config.yaml
moe_layers: [0, 1, 2, 3, 4, 5, 6, 7, 8, 9, 10, 11, 12, 13, 14, 15, 16, 17, 18, 19]
normalize_top_k: true
lr_router: 0.000325
norm: "layernorm"
init_std_up: 0.0452
decay_shape: "exp"
seq_len: 256
Below are experts of layer 6 (counted from 0) of a mixture-of-experts language model. Rows are named router (the router's row for the expert), up (a neuron's input weights, with its number), down (a neuron's output weights, with its number) and show model dimensions 0-127. Each number is 128 + 32 x the weight over its row's rms, rounded and kept within 0 to 255.
After each expert's rows: a language model's description of what the expert responds to. This comes from a sample of Wikipedia text that the model never trained on.

# expert 43
router [ 82 123 141 178 160 106 189 126 113  90 107 119 101 150 148 193 122 153 129 158  92 123 151 157 114 117 146 131 161 144  90 113  90 220 126  79 131 114 138 147 135  54 110 120 140 169 114  45 153 109 127 182  92  74  76 138 124 169 152 120 127 112  95 161 108 136 177 146 120 129 145 183 106 111  82 109 160  97 109 146 133 140 126 119 125 161  98 106 173 120 116 129  89  98 130 152  29 105  59 137 147 109 134  90 186 133 118 162 165  72 108 154 108  84 136 120 152 150 145  66  79 105 160 125 117  90 140 128]
up0 [112 133  98 160 101 115  84 102  78 128 140 222 111 181 110 134 147 136 135 156  81 111 111  89 116 142 116 135 112 120 138 120 114 152 147 106 146 164 108 147 202 111  99 165 156 108 145  81 131 125 123  84 134 143 107 103  99 187 129 150 159  96  73 175 109  79  73 145  79 157 147 178 138 126 111 126 113 169 132 155 108  86 145  86 163 191 119 143 143 134 157 114 130 171 141  98  82 101 115 160 131 139 132 172 198 102 210 183 161 113 125 159 130  88  63  91 111 122 146 112  46 164 111 120 111 113 174 153]
down0 [125 119 121  74 138  58 111 114  77 106  87 178 138  91 105 192 123 149  59 212 147 131 102 136  88 155 124 112 144 130 187  86 135 136 129  93 127 154  96 173 127 199 157 144 103 131  78 102  99 117 162 140 155 144 107 155 180  89  85 134 143 148 213 146 155 163 101 126  84 207 146 121 106 140 112 161 137  92 120  96 123 161  91  84  97  92 113 113 131  78 183 128 147 114 139  96 106 147 113 119 144 111 140 144 127 104 109 145 134 132 129 167 162 136  89 187  97 135 152  90 124 136 135 110 192 145 142  58]
What it handles: Surname middle pieces. Middle pieces like il, el, as inside names in racing and sports tables, such as H-il-gemann, Ha-as, plus table spaces.

# expert 33
router [123  94 110 138 129 118 128 148 150 114  98  98 129 135 172 133 148  39 111 115 128  99  92 121 105 151  86  93 105 109 156 133  90 192 187 116 129 111 106 170 113 191 132 134 164 105 133 153 173 147 122 139 163 161 143 128 184 156 141 179 203 103 175 124  86 132 158 102 145 124  93 142 103 126 110 124  93 135 138 137 106 152 113 116 141 153  95 151 175 176 167 111  71 110 135  52 153 112 129  83  87 100  99  62 121  25 145 142 153 137 132 128 105 116  87  93 144  74 155  73  95 154 159  79  71 147 112 144]
up0 [195 105  74 133 142  96  93 150 108 113 125 153 122 141 103 133 123  99 157 133 129 148 125 105 145  89  88 128 102 175 107 172 175 153  94 110 117  77 106 122  90  71 130 106 119  78 100 118 109 199 123 145 116 115  89 174 184 180 155 132  69  97  60 116 166 157  58 156 152 115 136  81 112 118 162 128 127 100  61 197 155 171  91 128 108 132 108 110 171 140 113 136 170  87 120 113 130 167 145 179 102  92  87 186 128 160 146 110 150 116 170  97 150 161 112 117 192 154 104 101 158 195 137 111 110 133 112 101]
down0 [116 163 162 140 106 155 123 124 135 126 135 127 151 143 102  89 182 148 160 148 119 178 140 188  89 134 117 142 143 175 121  85 145 157  95 114  78 130 149 129 161  94 118 122  71 149 127 124 203 109 159 145  94  71 115 138 119 118 154 130  83 210 120 101  97 175  75 163  88 122 105 102 177 116  93 119 129 153 111 101 155 104 101 161 108 154 160 115 130  85 108 163 147 114 124 126  72 118 145  69 116  65 154 157  69  68 110 123  98  68 113 100 114 155 128 114 146 151 185 122 193 185 113 200 194 112 138 122]
What it handles: Common head nouns. General nouns heading a noun phrase after the or an adjective: area, station, network, region, system, government, level, movements.

# expert 16
router [139 116 150 174  88 128 153 158 150 101  82  77 134  99 114 152 155  55 132 146 142 173  99 111 124 106  81 175 127  94  69 142  82  89 160 100 172 126 118 174 138 168 153 119 153  90 166 134 121 169 137 145  71 121 109 136 146  93 218 131 115 130 142 136 110 107 165 156 133  94 143 126 125 169 202  90 155 137 117 155 211 148 117 158 110 153 125  53  91 139 118  57 156 164 141 101 165  96 116 148 106  82 138 104 141 101 174 141 106 142 105 124 111 144 131 110 174  66 146  99 152  95 126  95  82 182 113 156]
up1 [125 171 107 102  93 149 161  34 108 131 142  47  65 135 131 179 139 146  58 105 139 132 121 171  76  90 104 151 173 155 127 121 165 126 129 140 110 134 125 144 175 138 131  97 123  81 117 132 164 132  93 160  45 126 157 104 176 197 150 143 144 156  77 114  41 118 110 131 155 115 142 125 131 155 116 160 129  90  99 131 107 117 134 161 104 139 100 140 191 121 103  95 131 119  96 147  77 150 104 153 120 157 123 129 187 156 129 156 120 101 140 166 124 112 137 107 185 149  86 135 110  91  92 192 125 103 136 199]
down1 [193 193  95 152 142 120 150 131 134 147 171 122  98 106  81 143 166 131 112  72 127 131 138 160 208  60 107 116 178  95  99 140 140  88 144 194 136 134 155  92 185 134  96 105 149 147 135 121 145  63  96 134 112 160 142 156 120 113 130 130 153 123 153 112 117 118 151 155  88 135 131 125  94 155 107 143 118  89  92  77  96 118 142 127 141  89 131 146 107 108  64 108 117  87 165 150 121 202 189 117 177 212 120  72 114 159  83  82 114 123 166 101 149 112  87 100 146 123 134  89 128  90 203  96 130  93 152 128]
What it handles: Digits in numeric data. Number pieces inside coordinates, decimals, percentages and table figures, such as 72 in 24.72%, °N, 11 in 44.11s.

# expert 17
router [ 79  86 118 192 148  78 121 188 166  90 126 127 146 114 106 123 112 152  98  80 129 110  89 118 138 146 106 170 128  90  83 143 116  67 185 133 178 133 138 119 104 114 112 103 139  91 104 130 154 181 126 140  84  98  95 125 124  77 175 163 161 112 149 128 184 144 132 135 108  74  97 151 151 148 143 194 185  91 145 178 183 117 163  98 124  78 186 117  61 116 153 113 126 169 120 115  82  85 116 128 121 125 157 118 118  96 119 158 141 128 187 101 105 131 111 118 107  96 147  95 177  92 156 103 129 146  28 134]
up1 [126  93 126 131  86 233  74 125 102 132 119 125 115 162 180 112 141 139  90 124 124 219  99 108 124 168 107 142 155 124 219 138  93 155  75 106 117  82 106 162 178 140 106 134 144  88 102  99 115 162  78 122 145 123 118 114 142 177 146  97 118  88 140 105 117 108 111 145  89  91 112 181 120 154  95  97 114 118 167 153 150  77 137 103 135 131 136 113 104 223 126 132 105 153 102 158  41  91  82 145 120 152 158 136 126 148 146 176 187 141 119 150 164 148  91 121 137 164 168 144 159 135 151 120  98 125 122 175]
down1 [162 135 204  84  60 164 133 122  87 168 129 118 179 131  48 114 112 110 132 105  99 190 163 114 139  81  46 110 209 120 161 121 177 160 118  98 121 161 141  98  94 116  95 116 109  97 132  94 189 116 145 171 168 172 160 158 115 112 132 125 199 191 113 110 138 137 135 106  75 104 137 153 148 105 115 141 130  86 123 133 143 133  89 111 157 109 124 107 146 116 160 112 118 121 111 107 143  82 116 125  80 142 105 153 116 172 108 184 157 205  99 105 124 119  90 161  96 143 122 147  81 127 135 100 136 148 119 188]
What it handles: Month names, name fragments. Month names in dates (November 20, December 21), infobox labels like Died, Height, debut, and mid-word name pieces like G-aul, Mahab-oud.

# expert 58
router [123  59 192 117 131 101 161 136 137  82 145 133 140 132 126  87 188 141 154 127 122  93 128  66 100  82 162 112  96  71 164 149  95  96 158 112 152  88 139  81 108 191 152  82  85 135 157 164 125 135 129  89  73 155 103 118 103 117 130 150 125  74  93 117  67 144 146 169 161 101 177 129 100 170 154  98 126 176 155 141 235  99 182 143 118 169 119 176 151 171 112 112 133 122  96 199  88 144 112  81 159 119 121 136 140 155 117 131 142 135 119 138 147 111 134 101 179 156 126 137 111 166 149 153 114 170  78 146]
up0 [145 116  95 148 192 135  23 111 132 114  96  84 112 163 114 115 159 110 130 137 114 131  89 120 107 140 142  69 118 107 164  87 152 119 123 155 115 139 140 100 141 148 166 154 153 168 204 172 137  81  80 115 130 119 141 135 117 110 140 149 112  59 186  80 135 115 143 119  92 168 105 219 121 138 121 133 135  97 158 156 177 167 146 120 138  61 133  99 157 147 142 147 121  98 154 140 168  57  88 164 103  65 120  98 119  99  61 140 143 124 118 158 146  94 116 139 128 117 159 152 147 139 113 117  74 171  47 129]
down0 [168 166 159 146 162 145 101 128 146 157 107 117 120 160  98 166 162 109 102 128 177 171 126 137 153 116  60 173 131 185 128 159 134  86 125 121 130 134 114 113 179 108 139  99 152 195 166 123 129 157 157 142 135 125 139 155  81 149 173 137  83  67 102 133 143  53 135  79 104 114 128 137  88 137  88 116 131 145 107 140 112 110  66 125 106 125 126 137 170 102 148 122 193  93 114 100 121 124 126  77  75 131 143  77 154 144 112 142  92 114  35 206 171  96 159 103 162 163 123  29 109 174 106 147 127 107 131 151]
What it handles: Word-start syllable pieces. Opening pieces of split words and names, such as ang in angelfish, oc in Ilocos, ab, ob, Rob, plus since and et.

# expert 13
router [121  89 142 159 142  89 169 165 152 132 150 155 185 118 127 135  52 119 150  80 104 157 116 154 133  70 109 110 138  82  95  87 166 137 145 114  83  74 121 108 170 110 139  77 138  89 155 136 146 159 103 137  98  80 152 149 166  88 197 164 105 151 109  82 118 138 102 163 148 114 148 161 145 146 182 204 132  85 123 120 165 102 162 140 147 103 125 144 128 102 121 138 102  83 186 164  95 121  62 128 168 102 113 154 116 119  97 183 157 127 172 162 159  91  90 109 103  58  80 166 134 169 170 107 148 159 111 159]
up1 [141  52  97 137  87 163 159 133 119 126 167 151  64 122 123 196 164 144  73 118 138 184 118 122 185  93 113  78 112 125  94 134  90 164 160 149 108  93 106 107 121 139  96 149 133 115 198 106 149 153  51 143 150 166 183 127 181 101 112 124 114 150  48 146 129 108 133 146  88 171  88 129 130 138 110 138 129 114 153 175 104  66 143 109  98 166 156 164 163 112 106 141 126  67  94 125 113 124 160  91 148 145 143 174 215 110 126 155 176 127 130 178 140  86  95 128 134 138 142  99  69 121 154 124 111 115 134 163]
down1 [160  59 117 107  53 119  49 129 131 105 120 119  89 149 103 126  91 132 134 175 124 113  89 126 131 102 100 156 141 115 100 140 100 130 155 172  83 198 194 122 163  94 119 194  72 177 104  98 131 114 131 112 127 157 112 118 127 112  93 144 112 104 154 184 142 144 140 158 166 131 133 100 142 181 177 166 125 103  96 128  86 116 119 162  78  64 150  88 132 114 159 161 158 145  69 159 136  97 132 136 108 134 155 124  92 157 136 132 133  71 114  59 139 197 103 168  97 194 116 144 154 102 168 157 164 111 156 133]
What it handles: Letter h, "the". The piece h or ah inside transliterated foreign names (Bo-h-ème, Yeh), and "the" or "same" after prepositions in ordinary prose.

# expert 29
router [146 142 140 139 152  77 120 130 150  92 174 154 130 159 103 201 135 104 165 179 151  74  72 101 132 117 135 111 164 108 123 163 164  98 148 133 168 145 137  79 131 169 171  99 134 118 153 121 169 107  92 115 136  96 109 110  75 156 141 190 148 118 146 129 114 105 119 145 110 160 109 141 131 189 173 133 108 103 226 115 186 136 166 129  56 108 132  96 120 152 143 145 119 141 163 165 163  80 100  75 148 115  99  44 179 115  67 147 137  87 133 145  96 133 144 124 111 104 152 120 143 197 121  95  71  80 136 141]
up1 [113 134  82  91 142 171 130 134 216 106 135 108 129 146  94 118  90 134 123 170 144 131 104 119 144  96 139 119 145 154 143 126  99 120 156 148 125 154 172  80 123 132 155 105 129 131 118  94 113 189 129 135  61  91  99 152 164 143 197 114 183 134 158  92 112 194 173 188  64  69  78 186 100  83 130 115 143  75 147 191 117 126 130 107  80 189 147 114  78 114 166 172 102 181 128 105 153  93 120 104 151  82 151 130  90 142 121 109 178 118 122 136 191 160 113  92 141 162 182 115  87 131 105 140 121 127 131 141]
down1 [ 68 142 131 128 155 110 171 123 109  72  89 123 113 129 156 145 163 129 130  99 124 149 113 113 182 136 141 101 175  98 144 127 160 113 102 109 117  80 124 150  81 129 139 162 160 111  98 107 153 133 123 114 228  86 141 130 147 154 204 110 116 188 116 195  94  93 146 148 117 118  90  75 179 163 123  74  84 139 156 183  78 117 114 105 111 102 112 204 116 123 178 125 184 179 172 110  97 113 142 133  76 112 148 171 127 108 109  91 150 154 100 185  85  74 133 159 156  65 111 100 126 131 110 113 114 107 107 122]
What it handles: Word-initial short pieces. First fragment of a word or name after an article or conjunction, such as red-iscover, ind-ividually, Dev-ils, Raj-asthan, dis.

# expert 37
router [125 108 124 156 148  98 135 152 138  93  96  98 138 186  86 174 103  99 105  98 138 150 119 141 122 123 145 143 100 211 115 125 133 165 116 116 174 113 128 114 129 116 102 116 168 108 131  99 102 135 116 193 137  89 145  88 164 121 164 104 156 131 137 134  69 154  97 122  94 148 128 127  97 175 156 173 163 173  98 187 178 139 110 169  92 104 190  48 127 106 113  94 146 142  97  98  85 133 112 126  85 111 170 136 147  49 146 146 113  82 186 159  77 126 105 149 159  97 111  48 163 156  88  97  79 128  66 137]
up0 [173 123 142 142 147  92 154 155  81  77 122 114 132 167 137 203  95 129  87 141 105 185 119  94 134 102 131  92 141 110  85 150 144 141 106 101 148 134 107 141 116 163 115 139  76 116  91 166  96 126 139 178  79 114 148 108 146 171 162  59 144 162 104 108 143 199  74 121 128 136 111 116 117 167 113 150 137  93 177 114 182 122 141 148  91  98 142  87 194 123 153 103 155 165 129 107 120 140 129  60 165 124  94 150 129 117 100 126 184  46 165 140 123 155  64  70 140 139 147 122 132  99  90 164  43 141 154 163]
down0 [115 121 162 180 176 132 117 156 149 182 130 158  85  88 119  99 124 158 163  86 102  75 166 137 114 111 100 136 158 158 127  70  90 134 125 187 234 175 120 114 183 154 180 106 102 123  89 104 139 142 184 126  57  93 127 165 130 156 127 116 171 146 104 103 138 127 136  80  95 145 134 145 111 136 113  91 154 156 111 148 113 129 114 104 189 115 179  98  78  94 142 121 124 133  41 116 124 125 176 125  96 109 109 126 127 131  99 156  84  69 125 135 204 138 150  91 111 153 144  82  84 148 153 125 139 152  85 127]
What it handles: Digits in tables. Single digits and numeric pieces in tables, coordinates, vote percentages and records, such as 1.3, 51.53, 67–5–7.

# expert 44
router [173 125 161 158 217 140  98 123 135 104 114  76 126  86  95 181  88 142 132 129 106 113 114 111 155 179 162 126  86 133 121 131 103 194 125  31 139 167 123 103 107 172 120 119 111 128 198 139 171 109 139 192 117 167  89 117 185  99 143 162 141 117 162 110 112  99 133  66 163 123 169 171 134  97 135 131 151 161 159 167 153 140 100 187  83 172 106  92  73 166 132  96 124 116 106 111  94 141 106 179 153 107  64 165 117 129 152 147 170 136 133 115 130 166 157 101 178 106 165 103 113 118 131 123 113 151  84 106]
up0 [128 181 131 150 153  81  94 116 117 144 103 107  99 126 129 172 171 124 131 126 141 160 135 116 206 147 161  99 173 186  84  99 165 133 155 112 153 144  84 132  95 106  92 106  94  87 149 141 174 197 118 163  99 179  91 117  86  90 126 104 119 157 131 132  87 114 124 117  92  99 133 124 149  83 111 132 173 142  52 207 116 155  88 122 126 180 186 150 119 121 131 109 140 145 132 175 103 175 109  86 115 155 141 156 177 163 107 126 115 107 173 125 142  75 100 165 156  96 173  66  53  98 151 104  84 118 111 115]
down0 [ 97  88  75  75 125 142 155 145 126 155 192 151 160 157 132  94  95 169 146  25 127 117 126 150 171 118  79 108 134 130 112 145 107 166  98 130 133 133 159 102 121 119  97 208 135 139 120 147 143 148 111 125 147 103 116 141  96 199 163  46  98 200 122 162  79 148 105  83 165 129 123 126 137 145  83 113 140 129 153  89 155 125 129 158 163 102  81 166 118 168 176 172 155 116 150 111 138 120 130  92  95 151 152  90 130 116  88 135 166 141 169 142 149 102  59  84 117 122  63 123 104 127 144 140 213 133 116 112]
What it handles: Year and number digits. Final digits of years and numbers after pieces like 200 or 198, plus is pieces in webisodes, emphasis, shamisen.

# expert 27
router [167 106  85 125 154 158 123  98 128 131 124 129  96 140 157 123 113  76 114 172 121 106 105  85 142 192 142 119 117  92 165 160 107 154 170  93 117 147 130 110  87 173 121 104 154 102 180  50 143 153 126 133 132 187  98 120 135 109 141 129 178 154 129 155  63 139 140 147 118 127 116 172 137  63 107 105 113 142 129 161 153 132 142 172 116 187 114 128 140 132 181 132  87 131  73 130 148  97 106  88 116  71  90 139  99  23 129 196 112 149 135  97 161 167 103  81 134 101 126 136 119 147 200 104  75 201  86 128]
up0 [127 132 133 127 168 138 165 132 127 130 130 162  57 170 141 124 157 115  62 209 120 151 158 124 139 110 106 116 148 145 119 146  86 183 124 170 174 129 145 104 129 136 141 117 145  63 174  28 154 144 123  53 133 112 126 146  96 117 167 159 100 133 198 102 128 119 129 182 116 119  93 105 102  91 150 165 105  80 183 138 146 156 118 131 155 149 107 135 145 159 159 153 131 126 138  70 103  84 139 154 122  55 139 193  97 102 124 207 137 115 101  91 112 101  73 131 107 152 139 116 106  67 125 109 120 163 154 161]
down0 [142 124  77 127 138 177 115 146 146 179 136 110 118 126 126 129 162 147 220 167 111 140 141 106  79 163 161 181 106  89  75 145 100  69 109 100  90 124  93 155 140  85 118  97 178 170 172 208 143  85 189 159 193 118  94 179 150 107 147 144 115  83 106 109 127 113 169 109 124  88 120 129 132 163  87 144 133 115  71 162  48 121 135 142  53 143 179 122 134  50 123 136 128 175 126 130 154 128 155 105 120 105 140 104 156 122 130 122 189 116 105  83 101 135 134 158 108 161 117 123 117 100 142 147 116  96 111 109]
What it handles: Abstract noun endings. Noun suffixes and institutional nouns ending a phrase, such as -ation, -ations, -ment, Commission, Association, Education, e.g. Legislation, compensation.

# expert 7
router [171 169  92 110 122  83 132 154 167 137  88 127 137 107  83 155 103 109  92 198 141  95 132  83 100 106  97  85 115  87 115 133 183 132 182  54 178 134 123 100  81 167 141 139 133  95  96 173 168 120 165 113 109 141 108 107  88 145 133 116 138 125 156 116 101 104 134 128 148 124 148 139 125 162 135 129 154  82 167  90 119  66 125  66 115 130 157  74 180 226  74 118 107 147 148  99 168  66 125 114  98 139  56 142 167 134 100 120 157 176 144 143 159 121  91 115 167 133 127  77 133 186 132 144 155 129 133 174]
up1 [191 113 102 130 122  73 116 186 178  84 166 164  85 140 126 100 118 106 183 177 123 139 167 110 174 109 100 112 122  82 117 144 129 119 132 116 144 111  96  59 137 142 151 166 130 150 137 130 157 121  87 104 118 158  87 208 163 141 143  95 125  98 150 122  66 125 164 138 178 105 105 121 105 198 111 156  69 125 113 161  95 180 187 130  73 179 155  95  50 131 125 137  80 114 157  49 107 135 112  93 122 158  84 135 173 140 146 137 167 134 132 114 123 160  97  73 124 149 178 123 122 129  98 106 130 120 140 123]
down1 [119 104 230 122  69 142 160 143 121 203 118  75  99 147 128  65 188 121  70 181 112 153 106 111 137 126 129 136 117  79 118 136 157 170 124 106 163 136 219 120 164 142  68 116  72  98 104 149 159  88 122 116  73 140 175 124 146 137 156 136 126  92 104 129 112  84  67 137 135 119 124 130 156 128 149 157 114  80 142 121 153 121 144 152 106  67 130 133 141 142 123  95 150 141 170 132 161 141  75 133 166 121 122 141  65 126  96  93 181 158 118 140  99 136 157 109 112 168 163 133 153 129  79 110 161 153 170  66]
What it handles: Lowercase word-start fragments. Lowercase opening pieces of verbs and adjectives split into subwords, such as sw(orn), pract(iced), und(rafted), plus "more" and "much" before "than".

# expert 28
router [113 148 164 170 166 163 139  94 135 127 142 124 117 131 127 136 136 111 166 128  90 118 164 148 139 117 166 103 150 143  50 129 112 182 106 106 144 140 106 104 141 130 100  80 147  90 119 102 141  99  99 131  68 134 124 139  92 142 149 108 205 119 136 125  87 175  86  79 164 149 161 128  22 158 150 156  59 114 156 146 129  99 118  92 160 177 135 159 108 192 108 120 191 100 134 126 164 105  52 140 121  98  81 100 195 118 103 202 149  64 180 119 136  90 102 143 116 161 106 138 115 166 116 138 119 130 106 144]
up1 [139 134 109 194  85 102 100 114 113 119 116  97 107 105 158 194 162 184  94 116  71  95 172 133  83 133  92 136 120 105 132 138 128 148 124 108 150 175 110 112 144 158 188 138 101 131  88  92 138 100  86 113  82  85  83 143 125 160 159  69 159  97 114 110 136 134 128  92 117 145 170 180  90 108 119 186 143 218 178 113 150 131 118 115 126 103 175 139 133 142 216 112 127  96 204 113 135 150  83 161 116  96 155 112 163 144 110 117  80  71 137 136 141 117 151 128  95 117 156 143 143 116 131 105  90 208 148 177]
down1 [ 95  94 125 106  87 159 181 132 120 100 143 105 136 146 123 101 111 131 148 189 117  63 111 155 130 112 141 161 104 120 109 106 155 124  95 127 154 107 144 154  74  98 132  60 143 105 110  92 146 112 140 101  97 151 108 135  89 111 159 100 174 163 108 111 115 128  81 165 101 113 125 183 130 200  54 167 108 160 166 179 104 203 212 170 144 130 166 102 137 125 186 132 118 160 166 162  51 109 160  84 142 115 120 160 165  76 128  60 120 110 108 152 153 153 122 126  97 115 177 134 115 127 119 131  98 142 190  93]
What it handles: Articles and compass prefixes. The word the or The after prepositions, and name-opening words like New, South, North, Royal in place names such as South Korea.

# expert 55
router [120 155 118 187 157 177 115 146 150 104 181 169 137 145  98 142 111  85 127 158 151 130 111  93 124  80 100 138 138  97 130 146 164 146 156 139 140 175 143 120 181 165 151 140 181 126 100  77 105 123  94 119 134  87 103 127 133 134 170  80 147  83 159 106  96  67 179 135 119 137 147 178 105 149 164 157  74  76 194 152 228  47 115 135 143 130 100 108 145 185 109 107 140  95 148 150  82 108 141 115  90 123 111 158 183 152  83 188 161 115 124 144 170 105  66 138 103 172 129 119 111 144  85 158 141 139 149 132]
up0 [163 171 127 185 227 132 115 100 228 109 103 136 128  80 137 108 113 137 121 143 153 112 152 109  95 177 167 159  76 119 106  74  87 121 119 147 123  81 143 111 146 130 168 128  82 164 107 101 130 156 129 153 119 112 123 186  96 122 183 122 135 198 113 135 133 144 125 122 109 128 116 181  76  97 160 122  73  53 157 132 137 131 182 177  77 162 175 135 113 142 106 107 169 121 141 133  59 129 134 107 124 165 103 176 132 101 130 176 148 105 104 111  74 112 118 124 113 106 101  86 139 150 155 148  63 125 126 118]
down0 [ 61 163 147 168 129 110  95 121 142 116  87 133 174 126 113 116 114 125 158 146 143 149  97  97 131 176 106 145 137 134 111 130 120  70 100 131 126 138 103 155  74 179 179 147 162  97 155 174 122  82 145 122 153 183  60  91 119 145 153 136 123 106 129 116 123 100 130 150  99 168  88 127 125 143 179  75 132  94 171 165 109 149 124 136  89  84 158 120 148 107 199 172 152 112 130   6 104 102 155  91 185 179 136 143 147  95 129 134  77 136 125 161 107  94  93 145 103  72 152 144 131 143 129  62  84 170 170 124]
What it handles: Name first pieces. Capitalized first piece of a given name or place name opening a list item or table cell, such as Sam, Gil, Sir, San, Mc.

# expert 31
router [147 133 128 163 138 150 142  79 138 115 134 158 135 127 136 171  83 110 154 127  87 130 129 156 148  92 158 109 183  87  95 141 138 148  88 125 166 119  87 108 119 132 139 111 144  96 155  78 125 132  68  98 112 135 145  93 100 103 188 142 227 141 123 170 132 152  67  97 188 150 167 135  61 154 179 157 129 161 116 194 128 141 146 112 138 171 150 152 113 172  96 132 162 118 142 100 151  75  78  97 122 114 124 134 197 117 150 155 125  93 132  93 180 112  87  56 109 186 114 152  76 116 130 166 101 101  73 168]
up1 [ 97 129 157 118 128  60 110 114 135  93 111 208 105 136 119  96  81 132  70 167 141 163 143 155 123 119 100 129  74 170 127 174 134 140  70  79 136 125  62 125 183 127 161  78 140 107  70  96 140 180 121 109 148 120  64 152 131 129  89 107 136 116  99  99 131  84 148 143 174 128  87 165 110 143 147 115 118 141 122 114 135 108 115 178 127 203 112 189 144 173 123 150 149 114 108 134 137  88 131  78 186 145 144 196 173 111 150 145  61 146 108 184 122 149 137 132  73 120 119 144  90 120 163 123  83 172  86 131]
down1 [127  99 114 127 129 134 102  46 198 160 123  91 202 141 131 131  74  54 136 112 121  88 107  58  94  75 126 152 116  90 122 134 141 146 120 118 129 137 172 172 157 194 125 156 110  70 185 119 174 165 147 150 193 163 140 111 144  53 137 148 126 148 136 127 149 138 146 169  78 141 146 171 137  97  74 152 179  86 154 184 147 130 111 130 164 122 149 101 127  96 160 147 105 171 119 141 131 124 129 135 138  74 112  71 121 115 155 153  91 110 153 138 100 158 109 114  70 109 101 136 157  93 164  94 138  79 119 149]
What it handles: Definite article "the". "the", "The", "these", "this" opening noun phrases after prepositions, plus mid-name pieces such as El-vis in chart tables.

# expert 40
router [173 135 117 147 141 108 125 141 120 128  98 133 163 152 138  63 147 110 110 197  82 132 136 153  89 110 125 128  58 133 130 119 128  97 111  68 179 116 117  63 151 152 200 110 150 125 155 113 154 134 107 148  90 101 164 168 172  39 101 170 196 143 151 142 137  75  83 142 157 122 114 188  75 115 123 126 110 143  80 141 178  97 188 121  93 132 119  81 151 132 161 115 105 116 101 130 126 176  82 114 126 154  76 199 133  87 110 175 190 130 135 166 104 165  66 109 145 123 111 119 125 132 146 116 132 143 120 160]
up1 [ 98 123 123 148  96 131  40 139 128 135 114 103 168 141 112  90 138  87 143 139 130 143  82  75  77 182 153 119  96 106 175 105 138  99 141 107 166 133 104 114  85 135 163 160  90 112 125  75 159 120 129 161  89 124 130 108 152  68 120 120 136 124 147  87 122 182 128 191 175 117 133 181  98 109 118 167 123 187 148 180 122 103 187 155  80 109 122 175 136 128 137 202 105 138 125 139 149 114  95 145 150 134 104 120  92 130 138 111 233  96 152  31 111 141 143 104 165 133 160 159  71 167 128 109 134 149 143 155]
down1 [170 167 116 123 173 129 169 145 124 151 115 140  71 115  67 175 139 137 128 151 190 156 140 199 154 132 142 135 120 154 108 132  89 163 148 139 142 132 155 157 125  64 158  90 176 105 118 157 128  82 198 138 164 119  68 164 146 155 126 147 115 146 151 169 127  68 119 135  97 150 100 129 119 182 112 120 126 115  86 107 103 140  29 103 128 132 160 125 166  80 162 117 121 126 133  87  98 171 152 124 126  83 164 113 169  92 167 110  44 148  90 125 106 108  88 139 104 103 127 105 134  32 144 148 118 157 111  92]
What it handles: Copulas and Japanese name endings. The verbs is, was, are, were after a subject, and final syllables of Japanese or African names, such as -aro, -ai, -ō.

# expert 45
router [130 131 107 209 118 137 130 108 122 107 143  95 209 171 112 121 140 110 104 127 133 104 146 164 130 151 119 143  82 135 125 150 112 172  97 138 127 135 126 103 157 169 149 127 134 167 120  95 113 129 117 127  99 115  82  53 107  65 162 148 111 119  92 167 133 147 122 174  97  90 135 152 107 150 120 173 126 103 106 188 221 113  53 195 124 143 121 141 161  99 157 140 100  95 131 102 142 110 152 162  94 152  80 178 144 113  63 167 161 155 209 134  85  92  83  91 118 125 143  87 161  98 178 135 128 181 154 117]
up1 [126 122 109 155 140 135  75  98 150  62 166 162 115 141 128 111 139 186 121 146 101 161 153 133 167  95 116 112  90 159 100 123 145  67 148 113  91 106 125 116 168  96 134 109  58 164 108  94 190 102 109 122 130 182  81 101 110 117 126  88 131  72 114 147 152 103 156  95 153 118 136 104 111  83 121  97 101  95 127 169 148 126 118 172 143 129 101 126 123 118 129 114 127 178 192 132 173 152 107 167 114 132 129 120 171  85  97 146 234 149 201 106  63 169 137  90 110 145 119  51 102 140 195 114 165 170 135 135]
down1 [143 118 110 129 193 159 144 120 106 117 114 115  79  84 130 165 140 107 124 127 145 136 134 115  79 131 177 171  90 180 193  63 109 103 132 125 116 135  68  69  90 146 130  92 159 114 157 150 123  77  93 106 103 123  77 160 139 194 151  83 106 161 138  54  69 179  89 139 134 107 108  82 166 160 141  90 167 118 124 139  78 116 125 107  91 163 104 172 159 156 191 153 140 139  93 146 130 161 128 183 114 117 141 173 114 103 115 130 118 133 158  73 177  74 134 177 119 162 142 150 160 117 171 132 139 190 118 115]
What it handles: Personal name pieces. Middle or ending pieces of personal and foreign names, often after an initial: Tom-as, N-ari, Y-ouse-f, Raiz-ada, Marib-or.

# expert 19
router [116 105  86 166 169 163  99 102 125 139 146 159 116  85 109 157 132  79  86 147 141  50 138  86 116 106 109 152 125 127 129 105 160 133 199 133 113 137 156  73 167 134 159  92 140 149 131 144 134 110 152  88 112 105 105 123 137 131 215  82 176  95 110 113  67  82 160 147 152  90 128 151  48 153 175 145  85 113 163 165 157 137 155 105 173 116 124 122 141 178 194 121 194 100 114 132 110  96 109 138 146 158 102 111 172 150 127 159 120  97 134 168 154  68  70 109 139 150 158 108 159 192  93  97 135 100 167 154]
up0 [181 172 108 160 122 124 156  95 113 167 114 122 125 138 123 128 172 149 113 147 113  70 137  96  67 125 143 144  66 153 135 146 175 123 168 138  86 109 170  90 116 174 141 111 174  81 121  84 115 113 124 132  96 142 127 190 123 155 124 146 193 112 189 115 122 127 131 130 172 142  97 198 161 152 135 150 141 122  84 152 142  77 146 149  83  74 132 117 199 139 142 161  75 125 103  79 135  87  76 125 162  92 140  97  88 140  78 103 134  92 131 102 124 119 113  79 162 111 131 105 176  87 105 166 123 132 180 222]
down0 [122 195 167 137 128 136 143 139 162  79  75 157 168 127 149 103 150 115 186 117  28 195 107 160 128 119 152 129  94 146  65 138 110  92 105 164  68 108 145 129  72 131 151 156 125 182 118 104 190 111 107 105  92 104  56 120 101 124  82 119 163 138 126 130 111 118 186 165  64 104 116  99  79 147 133 122 109 145 147 172 145  91  93 100 141 219 132 169 139 112 115 113  94 141 117 116 169 151  82 104 147  99 131 117 109 124 167 119 177 155 160 124 134 135  92 194 154 140 108 129 126 143 102 145 171 100 133 121]
What it handles: Surname first pieces. Capitalized opening piece of a surname right after a first name, in tables, credits and rosters, such as Ir(vine), Dj(uranovič), Gu(ha).